Weights of a small mixture-of-experts language model, trained from scratch on English Wikipedia.
Size: 13 layers, width 256, vocabulary 8192, 83.4M parameters.
Below are experts of layer 8 (counted from 0) of a mixture-of-experts language model. Rows are named router (the router's row for the expert), down (a neuron's output weights, with its number) and show model dimensions 64-127. Each number is 128 + 24 x the weight over its row's rms, rounded and kept within 0 to 255.
Before each expert's rows: a language model's description of what the expert responds to. This comes from a sample of Wikipedia text that the model never trained on.

# expert 28
What it handles: Hyphens and hyphen-plus-letter pieces joining compound words and place names, such as spin-orbit, head-to-head, -p, -A, non-.
router [132 124 115 169 122 154 164 168 158 140 123 163  88 126 114 112 125 162 130 127 135  92 134 163 105 152 127 134 120 131 109 108 155 144 130 130 150 161 125 147 150 133 144 115 105 105 115 138 119 115 158 108 116 146  90 160 110 140 136 137 106  67 119 133]
down0 [109 142 136 126 137 154 148  90 151 130 120 117 146 117 127 137 120 149 173 107 138  97 181 171 102  84 125 106 136 150 125 106 116 102 111 116 152 128 114 144 143 126 132  96  79 134 102 151  79 111 132 104 126 121  82 127  89 120 144 126 100 119 116 132]
down1 [168 131 126  89 113 129 126 171 106 143 138 153 120 144 138 123 134 102 114 141 137 160 114 122 133 126 145 130 125 114 112 130 108 124  90 121 119 154 136 140 115 144 111  79 112 127 131 108 157 111 127 116 101  90 139 160 127  97 129 138  95 105 147 106]
down2 [160 156 125 133 135 114  98  97 164 109 114 124 139 108 112 168 131 109 131  96 141  91 119 145 152 120 112 131 113 122 119 109 117 124 141 144 140 176 149 152 127 130 118 102 114 160 127  61 120 103 164 124 121 144 180 159 173 152 144 121 149 146  82 131]
down3 [144 130 136 120 128 144 121 127 169  93 125  96 177 146 121 127 128 147 124 134 151 181 141 128  86 137 123 145 146 142 134 149 144 113 117 134  82 137 123  91 126 111 138 122  78 112  87 101 123 149 149  95  92 116 167 155 134 111 107 132 126 165 128 124]
down4 [130  98 138 152 145 133 139 147 141 137 146 151 113 114 103 110 127 126  92 144 158 117 146 150 133 128  70 168 120 113 126 147 110 117 149 101 159 107 171  56 118 151 113 103  92 147 133 113 118 169 129 167 115  95 166  88 116 130 141 163 126 112  93 146]
down5 [114 116 165 108 138 130 100 105  93 106  82 156 126 176 120 128 139 103  73 146 134 123 126 130 156 106 118 109 150 113 104 110 139 116 147  79 168 133 107 136 100 138 148 102 143 126 104 126 100 166 160 147 140 130 121 104 121 113 110 127 161 138 113 157]
down6 [141 113 123 200  69 116 120 148 154 131 135 141 150 159 104 105 124 139 114 119 123 140 133 114  92 119 158 122 135 106 116 141 131 142 127 119 134 115 111 118 134 122 158 116 158 127 203 144 120 121  90  93 139 124  86  97 132 154 136 138 143 141 128 149]
down7 [103 105 118 128 141 129 103 162 113 118 103 101 119 112 108 150 101 138 104 117  93 126 123 149 117 121 138 128 110 108 197 118 113 133 107 128 140 134 149 126 132 171 115 169 175  90 132 152 108 121 132 137 110 118 108 145 143  88 122 142 158 131 121 105]
down8 [128 152 114 131 176 108 107 124 143 122 133 190 122 110 157 171 112 143 178 122 116 100 145 100 144  94 116 157 143 140 139  89 138 112 122 147 138 157 117 121 142 117 121 132 122 159 178 100  97 101 102 159 127  98 140 153 116 115 105 126 128 118 136 129]
down9 [115 131 111 176 129 150 123 152  91 110 162  96 134 124  91  99 114  95 128 146 116 134 138 110 132 136 129 106 143 164  78 164 160 116 118 129 142 102 100 159 127 106 135 114 128 110 161 158 157 173 211 160 147 114 101 134  62  92 149 157 113 139 114 100]
down10 [138 126 112 129 143 107 129  98 152 144 100 159 119 121  93 149 133 123 106  58 125  95 102 150  94 146 159 148 124 137 107 148  98 171 152 133 122 144 116 124 138 124  72 119  91 168 101 171 140 144  97 103  99 158 112 153 124 160 122 121  90 112 127  99]

# expert 32
What it handles: Middle stem pieces of technical words in biology and science text, such as struct, vent, ect, stat, olog, manufact.
router [122 150 103 140  83 107 173 156 151 123 120 168 129 125 152 113  91 127 115 165 121  98 104 131 101 136  93  84 112 120 108 121 180 145  98 135 120 101 123  97 119  78 130 117 116 173 161 151 129  92 116 133 118 132  93 132 105 112 159 155 119 101 105 124]
down11 [108 137 114 136  97 125 116 111  92 119 176 134 175 131 129 141 154 196 123  96 101 150 116  73 150 151 125 115 147 165 135 128 171 167 117 130 161 145 134 143 154 129 144 146 101 127 173 134 101 131 105 107 103  98 127 111 138 141  90 129 146 109 169 121]
down12 [124 121 112 144 120 103 131 137 129 126  98 114 123 127 128 138 190 141 147  96 145 139 144  97  97 137 111 124 102 161 118 109 158 123 153 161 133 150  73 134 114 120 153 155 114 132  73 154 102 163  78 140  92 110 152 135  92 134 104 166 138 138 110 125]
down13 [119 132 131 156 115  99  85 133 124 160 103 107 120 162 152 163 158 123 127  59  88 150 155 156 169 158 120 166 126 136 151 172 155 111 104 156 144 123 124 124 100 130 136 107 145 111 148 154 135 135 116 148 115 137 145 121 117 169 150 150 136 178  83 123]
down14 [145 147 168 114 152 122 124 155 107 127 116 146 139 163 131 125 174 116 137 116 114 171 109 121 149 121 113 166 106 150 102 152 118 112 109  84  92 110 134 125 105 132 106 162 105  91 116 130 115 126 130 123 126 151 146 145 138 106 123 189 140 151 134 146]
down15 [150  50 159 126 144  97  91 119 105 145 126 120 109 132 111 125 181 147 135 134 139 151 173 147 120 125 151 165 162 140 122 117 107 122 175  99 139 149 115 109 135 158 124 137 104 136 117  89 140 191 114 142 140 112 127 135 155 115  84 134 136 128 126 117]
down16 [125 138 121 119 138  94 149 148 112  78 102 107  77 121 186 111  84 119 169 132 111 128 133 138 127  99 124 137 163  85 142 154 143 105 117 134  86 155 126 142 124  94 109 106 109 138 120 138 125 160 190 128  87 117 164 130 106  89 122 132 138 152  97 121]
down17 [112 118 139 128 110 132 129 143 124 156 117 174 147 156 133 127 124 147 164 147 114 139 123 115 169 116 115 113 124 115 175  73 137 169 114 147 146 190 113 145 123 150 160 155 110 173 129 119 129 120 117 138 134 129 105 122  92 125 113 133 166 139  98 108]
down18 [153 132 155 100 187 149 139 107 177 135 155 110 132 142 150  71 121 112 120 147 123 157 140 118 109  69 133  82 167 156 139 117 127 120 157 113 132 119 162 107 126  95  96 144 105 150 120 134 146 146 115 102  51 145 115 115  91 165 169  90 114 131 141 178]
down19 [124 111 145 109 161 105 127 108 123 146 122 113 125 150 127 163  87 135 136 111 115 161 126 133 118 108  81 113 143  98 126 141 109 141 119  76 110 139 172 125 138 121 156 180 163 138 104 126 104 102 142 102  74 122  97 127 116 119 132 122 103 103 152 158]
down20 [149 114  67 144 135 132 124 136 141 126 143 151 120 105 116 140 122  88 160 108 106 141 123 167 109 108 145 148 107 119 137 107 119 155 129 119 104 100 157 121 115 114 116 153 166 100 188 124 137 159  83  92  81 134 120 119 162  69 117 119 144 127 147 103]
down21 [128  99 108 172 162 163 167 129 141  93 132 103 155 112 123 110 152 168 114 123 149 135 128 121 126 118 106  78 130 122 154 126 168 119  94 150  72 144 136 130 167 119  80  82  76 134 103 119 144  96 139 108 118  87 104 111 120  85 120 138 120 110 140 109]

# expert 12
What it handles: Sentence-opening words after a period, such as It, The, There, he, it, and years that end a sentence, such as 2012.
router [ 91 128 140 114 113 104 168 163 146 115  87 154  91 147 136 105 109 133 142 151 134 102  98 152 101 141 118 105 103 122  83  56 154 153 102 176 137 143 108 138 171 128 144 123 126 115 124 103 107 113 129 120 147 116  94 156 105 173 165 131 114  73 107 114]
down0 [122 119 104 111 107 197 150 105 149 118 127 143  74 110 178 103 143 142 150 106 128 122 141  96 120 113  83 101 111 127 164 105 137 134 112 112 122 143  97 148 139 104 110 105 133 142 138 113 165 116  86 133 116  86 119 149 147 169 133 113 176 150 115 140]
down1 [182 150 107 149 141 137 113 105 148 118 119 155 159 129 100  76 126 179 188  93 106 137 120 125 154 129 105 141 137  88 115 120 111 114  97 117  84 163 125 128 109 159 123 114 123 123 111 197 163 143 146  84 126 140 141  98 114 138 104 116  93 131 151 165]
down2 [132  80 143 124 127 147  98  82 121 114  99 107 116 119 145 158 139 117 103 158 126 131 132 139 109 108 162 122 167 121 120 111  91 170 172  85 121 135 122 113 147  85 146 191  70 169 118 123 123 113 122 124 128 103 165 139 110 156  88 128 130 126 159 129]
down3 [ 76 155 116  88 128 123 133 154  75 133 103 106 141 155 122  80 132 176 123 144 122 136 153 119 137 131 152 166 109  98 141 127 169 114 132 153 114 130 149 119 112 105 131 158 136 137  84  81 132 110 165 125 130 101  91 137 154 132 125 182 123 107 144 156]
down4 [152 123 125 109 129 119  79 146 105 121 115 131 142  97 134  99 149 169 128  92 130  71 106  90 141 154  81 109 110 131 154 127 111 138 106 167 131 112 141 117 175 134 184  79 138  91  98 133  98 141 153 124 104 156 139 138 141 118  97  91 155 122 123 112]
down5 [135  97 134 182 124 108 110 103 168 143 111 123 154 131 137 112 129 125 133 139 118 156  86 140 159 133  88 138 136 171 154 101 140  98 158 135 100 139 173  77 168  97 108  95 150 117 158 125 148  92  98 146 131 118 127 147  92  95 150  96  97 142 121  93]
down6 [ 91 132 174 108 102 133 124 139 128 132 156 108 159 116 133 147 110 126 155 131 105 154 144 107 128 114 139 126 119 127 109 159 157 111 106 143 126 119 135 142 137  85 146 165 101 100 108 121 148 133 168 131 118 118 158 138 159 100 139 108 111  66 124 138]
down7 [130 187 159 104 126 171 147 138 149 143 108 102 165 158 152 109 117 109 140 146 137 156 170 138 143 172 129 112 104 147 110 128 122 141 128 106 136 134 116 158 150 128 141 130 133 105  93 138 129 127  95 175 139  71 118 124  73  91 133  94 117 146 122  99]
down8 [133 148 104 123 134 104 125  99 127 161  91 136 124  94 129 124 140  90 134 152 117  65 132 113  92  87 125 123 112 157 129  92  65 157 141  92 137 121 147 156 133 166 146 123 122 117  92  79 114 128  81  85 112 120 145 123 107 148 116 149 146 144 129 109]
down9 [112 132 115 157  99 121 151 157 115 119 143 115  97 114 123 156 151 108 168  84 135 128  98 141 140 113 156 119 136 106 111 126 117 138  67 148 145 132 114  98 126 169 114 106 129  91 162 135 160 118 142 160  78 107 126 133 160 109 141 170 100  69 106 119]
down10 [137 144 117 129 115 156  79 105 103 165 152 103 144 109 104 136 151 163 121  92 146 133 116 108 113 132 138 127 142 165 107 124 121 106 126 160 211 107 124 128 142 162 102 115  72  82 144 110 121 170 139 107 115 174 153 134 104 107 114 110 108 113 104 140]

# expert 9
What it handles: Byte pieces of Thai, Greek, Arabic and similar scripts, plus the slash or parenthesis opening pronunciation notes like (/fr/).
router [137 120  92 144 135 136 168 117 152  73 112 122  81 164 146 135 119 172 131 157 176 134 123 120 118 154 110 114  90  88 109 104 118 144 112 137 117 147 106 161 131 130 147 170 123 136 147 136  88 120 175  84 115 127 133 180  89 124 160 134 119 101 131 126]
down0 [117  85 144 120 127  71 122 157 127 124 100 176 135 162 105 125 139 140 118 130 127 189 147 133 116 110 101 129 101 118 124 147 116  67 104 123 109 126 126 132 136 109 143  97 115 130 151 170 113 114 147 146 135 115 108 138 123 114 151 123 158 110 201 113]
down1 [ 98 106 138 115 148 154 125 135 164 149 129 140 114 143 120 166 140 153  82 155 132 129 137 131 177 194 145 121 113  85  99 106 154 158 155 118  85 131 159 102 149 126 137 127  97 117 138 145 125 121 169 139 126 120 157 147 117  90 154 129 167 158 135 136]
down2 [102 155 110 138 145  91 109 141 120 198 111 113 135  99 129 111 111 107 121 107 131  92 129 156 128  65 127 109 148  93 122  89  74 157 119 120 114 104 104 132 133 115 130  89 119 136 146 113 156 134 128 141 113 152 112 118 153 146 153 138 141 181 147 134]
down3 [181 120 143 139 101 144 110 108 142 155  91 136 137 106 177 120 159 124 140 143 130 142 123 101 115 134 157 108 130 134 164 151 141  78 132 120 124 132 110 144 137 110 159 121 155 136 132 114 143 142 193 119 149 133 122 166  85 107 148  68 125 143  83 108]
down4 [140  93 144 137 152 160 119 147 152 138 140 102 112 159 158 158 124 108 134 151  98 130 114 118 120 147  99 156 119 119 123 125 119 137  86 100 117 156 121 132 131 140 132 134 144 137 115 137  75 177 141 131 134 179 153 154 170 133 102 100 155  92 114 136]
down5 [140 132 171  76 152 124  97 139 139 107 156 112 160  95 127 185 126 115 110  89  87 109 104  96 105 140 141 150 127 127 131 125 144 105 137 119  70 131 114  99 152 116 130  98 140 137  81 126 136  94 145 142  77 133 144 162 118 125 164 114 122 109 122  97]
down6 [ 81 158 129  80 122 133 128 151  98 130 169 134 146  66 117 133 134 148 135 114 138 157  88 128 125 138 164 130 144 129 121 163 170 148 135 141  98 119 164 111 130 107 109 145 147 157 126 167 151 141 111 123 125  98 148  94 161 136 110 134 116 154  95 144]
down7 [121  84 149 103 121 100 116 129 117 170 111 131 121  99 148 131 104  92 121  93 120 152 121 124 142 138 135 117 110 130 142 102 109 134 134 149 132 136 148 139 111 104 149 122 131 133 133 109 135 185  94 104 159 124 131 113 152 118 119 110 151 125 142  95]
down8 [135 111 172 112 104 104 120 113  87 148 177 144 139 151 134 120 135 137 140 111  95 157 102 144 125 141  98 132 137 134 155 149 132 141 124 123 144  99  74 126 136 138 110 130 131 115 146 137 163 104  65 122 138 101 142 159 134 151 125 138 112  96 146 132]
down9 [102 166 153 145 135 153 139  80 156 101  99 118 135 151 154 115 120 126 111 135  93 149 116 124 111 163 129 114 148 144 107 136 175 139 143 152 159 140 113 165  92 158 108 111 154 139 106 115  84 122  71 122  75 159 164 115 174 115 126 125 154 118 124  85]
down10 [143 145 144 117 121 137 105 121 148 100 143  68 167 124 136 141 117 137 102 157 114  89  93 164 148  79 157 155  91 135 134 120 108 155 115 107 122 174  84 142 149 117 172 132 137 133 116 139 118 130 141 114 105 145 126 115 140 126 120 138 151 146 126  83]